From a checkpoint of a small mixture-of-experts model trained on Wikipedia.
Size: 14 layers, width 160, vocabulary 10317, 22.8M parameters.
Experts: 32 experts in each of 13 layers, 128 squared ReLU neurons an expert, 2 picks a token, a softmax router, a shared expert of 256 neurons.
Training: a variant of Adam for the experts, 283M tokens, 4311 steps.
Below are experts of layer 9 (counted from 0) of a mixture-of-experts language model. Rows are named router (the router's row for the expert), up (a neuron's input weights, with its number) and show model dimensions 0-159. Each number is 128 + 24 x the weight over its row's rms, rounded and kept within 0 to 255. Numbers have three digits each.
Before each expert's rows: a language model's description of what the expert responds to. This comes from a sample of Wikipedia text that the model never trained on.

# expert 29
Score and table separators. Spaces, dashes and signs between numbers in sports tables and scores, e.g. the dash in 0–0, spaces between cells, +, −, ±.
router:081115098140096116118113145108122155125147165112115107143097122121145121146112117130109140089121176118128141132127163099117123160139096109133173140121159067148091089136113174073109110129141075158179133093151128093141106060116131134081120117141127085156151100163102120148089130128102100109135106124155171143126096147125133115163117092115109125126139150122137134167070116125124138124110140122115117122136155150114101110144079131135153143107129135125144116147133107131114122107191101
up7:099142127137199114155182121119122151127086128151128133178106135138157170151122126130149163106161117129126121138132096147124110097133107134115135092138136093149116122073110144111115100124135187128124104114096138156137131125132120185121119124130132116137154177126129145117127145078150130099108120173147144169147131120105149096160073114130108140118135168117129169115168125101102109081136115102126164094139111193153122124155136129092111126110153128093144158122123163161116118105102149
up8:113166143102134145127126168132183093147134128117152122113130141148123126125139069136140077153139118115145073161145147130115107138122100115117125139149138173122107104099116128129135123107079145157101095123114178111130123115155082132124150156146142139154154078147148153129115095119120143124133123113133124134198117115100168176134140123136144070121129151120072123120131144135144096138152140122105157153086135135169091137126162120095109131116145130125161116139139110082128181137092181
up9:142103156170130127131143165174139165082112125143096139177104109136129121147157152149134121145115123115168134172114102171118083156115101178099105107153131099112147126071123108130133136090127175086119125156122134090134163117116113144165135102101147177102129142133135125095092129154138150137103131083122130112104115116127132096149095133118091100157150140158130145144148136147167125143094121105132149140125091133148205118098127130129121130111115166173096127116107116135100133145127100
up10:152095114150106158185110105146153101090120112170116103129127105153114121145179131118152069141143121136104151151168122131075108151113106157131127114117155172116112132088099114166124129106118131104102128144106084082117186113144110141143120138113158115113137115143135122104127085088144155151122154107123121155151145119123169107108177147134184084092084122148144126139109147141122126147174130115153121194112135124129102156131098125123132152151130092113124102109100134126100133121118114
up11:173100113174143130143109141127156211093130123120149136143110109131128144112121105131090124085150086117138124133107131138146072170117102127108152113164122132146090151156120163127170106148157104083105136136106125123140153093152116131162131112126149162093104147076105132078129146122120131125132135120096108143126162123111119130157154131148123099136143134096106130140169156141128128108101110111133155165131174094134120105207116131097127115109142117126098141108121092127137109150139072
up12:144075120134129114115119108140121129183112098144115150089168121167149147154200121101149084143093132086141081134150121114125123134160131139136124128148146112076135117108134127105133154132096103153133145128158130126146120140152153121144112115163095175110129102134165142128095125111122117124138140072132112105144180143137205175109121129162139169164104141146108103139106140126120116106129147096157110133122091108108171133126194166126129092114105128115144104128116110117111120120132131
up13:115124126081128137121136141180139128139186117096143171092185161112152136120146124114155119115107137094140123139139150147141088114086157148114100095158076120112092111135139131121172103161118107093093120118130134079092144115138113156116173127095146124156147098114110105117099156129107126111104151100128137117122117134118150166127162152140152117117115114144125130102118143085150089120178097098143131158149141125107124116154164182123117135118158096112112192134126088143118121125120172
up14:112088135088102173133070141137126112120128139141124122147171121133141136135143167120117137133142128115110169156140108160160163084137110134072115158098141157121119127127162137132180164153160106110114138114113111151119104146132123099146142121148114163138109168094132161103108072137166116152141102097119135106092116157116163153128118112098141069168108157127080154094123130087143113152106130147131139184131093100113158135102156150136142172144111126156129151118115111116122094114128107
up15:176148184139154135101120158139156112114120157172102115134134144112131128134137086136132150124141104115132171062131141164156140122142160131141127108107185075091166129130127091144142122133152164136070135153117135076130113130107142132138165128125150100123151127121128119110165091091138174079101154154129071114147162125156138145122109118125129120117094123132119126088088134151134149091127128127115141168124092104113112088149128102158164139141105152145130154107138119110171148137143133
up16:154150119121153109145140123149150123154107149116157108130136163124155126111125126107098082106131129141127157106135139123160146114116142127100117097126102095125148126135157108124176125137175107153115172159139121109112172150151081120165118102127140093115136144143126125066091114100168117097124119140114050115173127130130142093100128111141124141122136130157132145105099129123145114123108110129145174123139138050131104117109139150137116224157095121117154134133120141149097095152146104
up17:110105151123143114147169134151127167093109116098130165133105111106086158149119171142121106171125147116131111138145130124133138117157100176073134111152121128141095079139113095141111110092126130145122146150127106153149170160119100103127119101142152137169127081160116152131102101155149132122148146110142141124178112140141117105148150100160117136088140142161138145141080097127119111130166090138089105137121153120105121181144160148088120143186143105100097182103142147134146116156138144
up18:106106114153152143145118099121127161138125130142144136185136199131098162096114167117119101137151130113140109142128146104081129146120080132125146146168143150132093108081154168086132134099154099147141153171106082138138126109141152136127121067120138128156155127140171115140134128119149134112162119121136116136094114116080160159138138099122150120104098104104117158153166172074138116110120134106142161135163136109103118121098109162115126174113177109145140123141104110141106158111099122
up19:159185171164148109114138133147136117119114156143132124104145134076138125111114150149178151154111087146122123155153123171080112171150157121177098152120146135132142148125135144093115106112167097110110139145105127109178165108167107127124145167141126103111145159092103088093095142104145108108122115126148117096111177167128121163142125102116112092112132160147121128113114129134138129161130106127089167155154114124121101117146099068089123124095151146136157090142130143116106136112105135
up20:163119138108118109111137176141117167103108131152124159099115174076137125113170114124101107152086126131122130141152172102174143136156134138110129168130083138108094118088127136133140154115120166121120140110148138130145150120124137120142118156108133150097121092142106177173144068161137142120167117134130100121162121125112143106159120151098122118099130151095182154093125101141129102128162113091143113144122129106123098149129138144131142145111154132167143148071103156135173139114061107
up21:127175092118150133116117133150131160112116163122124112123129114136129133155144164133125167110177095128084146128108150131140124086095139108147155078170187105162152136128134135144157117127128117085082144173125119121142096134174142128158136125132147102113128185090119120103161087128139132137115104165118133168106164111136101108112118122106089121142137115124113131123128150149137139078063082108120155125110088085142091122114111109122136162139120158140193135128146127152125157112120136
up22:127131134135130133136125172146118107133123130104132109092156104129179104136157096119126119114147124099132157146050121138157121143093130136157113133081160121108132093166144087103185131149117155051121099121132114131135171131114128143101128157162155124165133140112134132149091098090142139096105119131155123108170112147112110138135105081168120144149114130157106107108102113106107121122126129103153118142102141130102181133174106142142132145130164116151112192118155088127144132099129102
up23:156105150120063149097141148133116110082141101159139104169081186166137141177156130121157125119087110157168064134139054123117102112125099107110137135136141104126135141129141170120170128140187129139140149120134141134137108130126151096141123159152155127123153171069125103144124084081152118128119127162157089117130142110134155138128115106167124134131082139113113122112130120099115149125105132108132157131121125117107155108111131133127128142155102144140148106185138147129125139150117131
up24:107107155114102173112118157121160140116107189179102117157122166173143155204141150147130149154151122117150134126138143148151122139106139102062130126128142088112102131162159107121132113147144161165129165137136157132165109143210148121118166118145117140158132091144115131082136141120164130114128128136131109110090093110129115097124124095152118126100133146120125120098106120140126127135116158133112129116130141111115151135146175101131164176119139116122107152135197095112124142126115125
up25:118113133125099129134165111129129148106104142101119125134152121117139151158235128121125129132127134125095108129105136150174131147133144132090141141145129138121140108176190151106135103161123104129118111151133135140112145151114136118135150120122104137095159114127140132091156112146150123118078125119144151108093147096089203145081130125112128131111104120112103188122137165134162129151136135116129064114143116155119138097136154146125156119109105143160125139136131204136102110097152166
up26:115116098137185094154129108121115126135124141079144110159121132104116167139134150086186111141118129131140171116125109164133101120132124112089125093143152131110102119093115157153127134130118119146137097134114123091147119101150136122124120131168130097108162163103153097148068100126082117126121167124104141146120134140152130155121130127143211121115181151142081111154126132157138099085174124128141108109136078099164140135173125168134095109151134129127118129121115149167105155113117156
up27:093101121149142180122097134158136120078140123183148121147139150151121158160149123131109142129136105120117169156152149149164120154125134146131099121168113137088098130131092129117152123133137123115123163127124124102129105121141119136131123170113167125136140115116099151108089128093150142059098117140145135105169144121132108161120147124117171161137118133119138150101124147099096104101140107145167145174070163112104116121135105163138081146104113138109130188096136128103199163107122144
up28:132125114175162129139160092120116146143129095140136126160178149135133113145122125134204158110148135124149113144105116116102104138101084125170144155122151140127115086122148154095164131132173092117152122160101061162134155130120155122120137087105148093163142155129132096133130114118119127091155108130150118127120137116122135119114138107127122140102092143112113142122140195075146136144099113117152109132160159105148123139123095188095133149135099121129158136128119115154106203101139118
up29:143135140152121142118120153139128111121114159147193125164111147115118149085135143116113150136152129127145129133108106132139115129159119149103134152120114127144138097161165161091118136158162102150146180138137100094106135121127124125151120092153144110154184078168083175087132141100128132121097158135107131131159139110096141094126059104126079135078153096144136153078109098171128099126116092126115146119152108093109144103139158138117151167144139113111132134116115108121091101166132139
up30:098163087139104121166116147142176125156109156141113093090141107129059117116134156135089103169158127129136103173114162179121131162128129139104129151115142167114105133143142147127146130131147118106116120172128119107099156104173109122161124099136118157150132116138161103114136132132108123139161065095142124144135154155122127121119156102142155171130085131120119142137132156080104091166100104118168114156133137136084144089119141116119127139141119165113109116144111120144104155137190161
up31:097153111156172138153164129138144159122109119126131131128133134117097138101097164115105107161159137127124098157091151119064154124136086141112148108179149138147111142107160140066136118101149116133130157162091127158149159133177120172128109069157113135168163111146158119137148111099148140110147101129128119134124077144089134166123125088134129099117097135121129126136164149047126084112131156138126131130152142104108148115142131135111127169104140134135148117139083126128101116110113136
up32:124125115154129136080118109146126153167116100150115138117145144144124115125145102142135112134089157142140138107122085128089079128118130157092122122120098123165109145145110111101140132105101127176095138118134155154165137119146107152135193161067129099152071111104119162083094116139156109153110116147153111142120154140135097094142131123133132134128115110117118100117120071090141107156115150114129162093140166111124097105108102153127130158085135151162132190126156149159086157144122146
up33:111108175144157146148148157107095166158124163171100160093170129080110122137180116119146124096133111170138106122131143131143166074133121113144130101121122081092149093103133143116094136135135126110130124140105148138125118163135121165127115171145108149104135154132156105127099153087142112127131123135117154156129128116107143144107146136161123150122058120091141184124131154097087150141124100096116165094141102134130105154111096159160137145157102128119139101116103133118076136116114170
up34:108117140142122102175142124134128129114111098141137138146110134144137115156162116138081122140123125141182163125129145151089147098086125176118115147139111112117133134092184136112132136121177118126110106147121147089135149074172074147126123109141128137098139089108136139048141156158166145083133119119104092150095121125148119164144138115131105159139116121128115146144138104186136113139099137126168113153141107109138127094134177108163086119132106168119084118129137095115144136161132099
up35:171124139078129130134171169166151145125125144101141120122119141135153086102129139107166141125136122125133148106137123120131095145180108072085127126146096109137185125139099088159132109129186132120096143136060193127107124152162113127154168081127164105132142090099136139107113139136143113122136127142114092093126162124145099104139131141132095139125142121146144146100132155097132115120153150090124098141103096139097110098107152134127103114100107100121132110112178128110166119164130146
up36:092143171164145108137133155129150110117105150125170145092106109141141124164117141150109122164168101122178060175143124113153129153138119154114132129116114137085079108105121090131138107096148155155061109133158122116150150099135110129150165163120146142135103111135097142079124094154111140143130084138154130149145138140136121158115151136144075095134137125133112090125087117124103085105110134174127140152158171162104118122137155135119113169127130137119114120107128093133148166152115128
up37:142098198104141142149160143138133123127125119129118167134131138089140097159171138081123163115130108114186132109190097131110135134135113167122141182087154121136100098157140129095124126143162100107097092136138163130119104080124124121168137115139135152098145151107106146098132141066117124128107147123092099072139151146112115130109105099127128162134136121155121105149151152123150141106121124162155131139124139126125187109098125143114142136201155120137139142114118113115106123098102136
up38:146117159148152148129093089142113162159124120111150132109118133127114093079160129147131140136172116148127154104124183185126166067148161162091123096099127119112122160126132138141109097121131108137115116117128120133109165092114111122158145151135120128098143132148116141111159148097130113116124116098088131131129135113123107109143128114136137161121086164128093208091112122132114194155144106082170138129174142085151102134109140156114143165132134113129107139084117141129097100140127109
up39:156113156131119093126125131130124147126110132160155095120141133153129111094143133145142131154121139134120154129137129160154109115170150131089115102113133100142132142154127122144126102117148182172065167115114139144137144144110146121103109105081171141158135138129140113168131093117141122124162132119124131085154205146102104079117108093162137098128105168110083145187164168133138112102136156082115119164129113139123133103176135106122128141151152157133156121079154123097108103105106140
up40:069121105117155141095135105137126123138142142123113108112135107137132137113107173122137082121139116110110160132130145161164110135133117179128110190095125153095110085106162165173141161125180121157130129188149152120121101112157140132113140102131110174132149143149141144128066107091138132121068130136143104159115110098158133102131159132140149113135150151085102142127100174101146109129138116129145148144137137124096099117118107169126126151123155095124145112097157124165137085105119164
up41:145123122129121125126179173166131169111138131124111139066143111134131079112130127105101121127113142145094111136162157122137145138148088159112119118147119100120142140134122156121143136157109129098130138164117129138120122106129130159187161166110143143102131155130162107106130117106107111136129127069141097069189142166151104116138122108132112125111066137169138154113175165104098103124188097077157132134148124110082150128111126112156129131109131109145143148105145124124139091137085145
up42:109079127085150118130124159127117120108110155111125127136123145153144131178129116150107151154136131098131145120138120168170149210124154128135120141140153094117148149151129091101183139141144135144081104116139127116144146106130157123127120153141121135146120120103101130108116133109168196128098093132149076063169121139101135129124127144106142097152089117100113141120102118125126103121104098137067177145094124152124177112113113171141128155152107123156158162090138132123149127126119137
up43:129101169148121137118093124160124113115135112120189116126128130191111143154147081111112094158095126125138110107146121134168121161170130127103137101143168142093064156144135162149139104128105119129083100132134135128152139153155088104149151146170140084130142107148111152080134137143114107115137124091107130130145124115140117107144112139149154108068151149138123051118132101160145121124127088152142159125152136129139092124127137135082105156167105085108119155145136113113122123154137096
up44:124135154132115118120157125196122164129140159128136119119122166075148136124155136096151134135122142110115155096192111115142112125141159169135129124113146122146110128068136119114106095170115105128131109136070186119157130149140133182155162114132125111146150104093125108107126101089089116082122121106124130100163144150101130124129088117115166151161104137166114156106116154073151098100136104073146147110141130075131121130135127101152125161132128140133137128125125174109103121122125132
up45:104156106157152080146134118152153158132090158127138136131141100144118097092135137110107159160111129143113102107118129117129128088143111202125117130120125128119088114142171131142120176109101111141107141153111118137088122102135184137161127149122115148111107115096160130122140118154101106145115119048103131120144142091143138106146113131126094092123118152141106181168146135061153126146147098123109127090128160118126113154117111151091109113115139130131159096154147115121168174123082143
up46:108101125121177143131118144139138145076136154128134114136129147120147128114142139127104148143120116132115103133106140151150128088150087179148130170129144133126165093112176127094114133113127130117129164142109125128128103122128119144135117076143102123125121105160170126110095110130145140106159152093083154118126199112129124085141109115142120166118143101148128045144127134135194145115110120129138134153172054085107119136136112134101125168107112149098131110109145095154122130155133080
up47:097112102095124099161116118162143080148164137099096095145146140107149158115122149108086086131117121089143148134148136137143118133130125096124152123110108204159120140102145079129112143157143124146116130164093176119109124148170147117176134111123139110143130145113170103122097117138165112123142123076123118104131121121160115166121135121145133114166156076159117109125105174079158112134146143142130124109133102064130171168128151164120114121114128155145125123110152155152145143158133153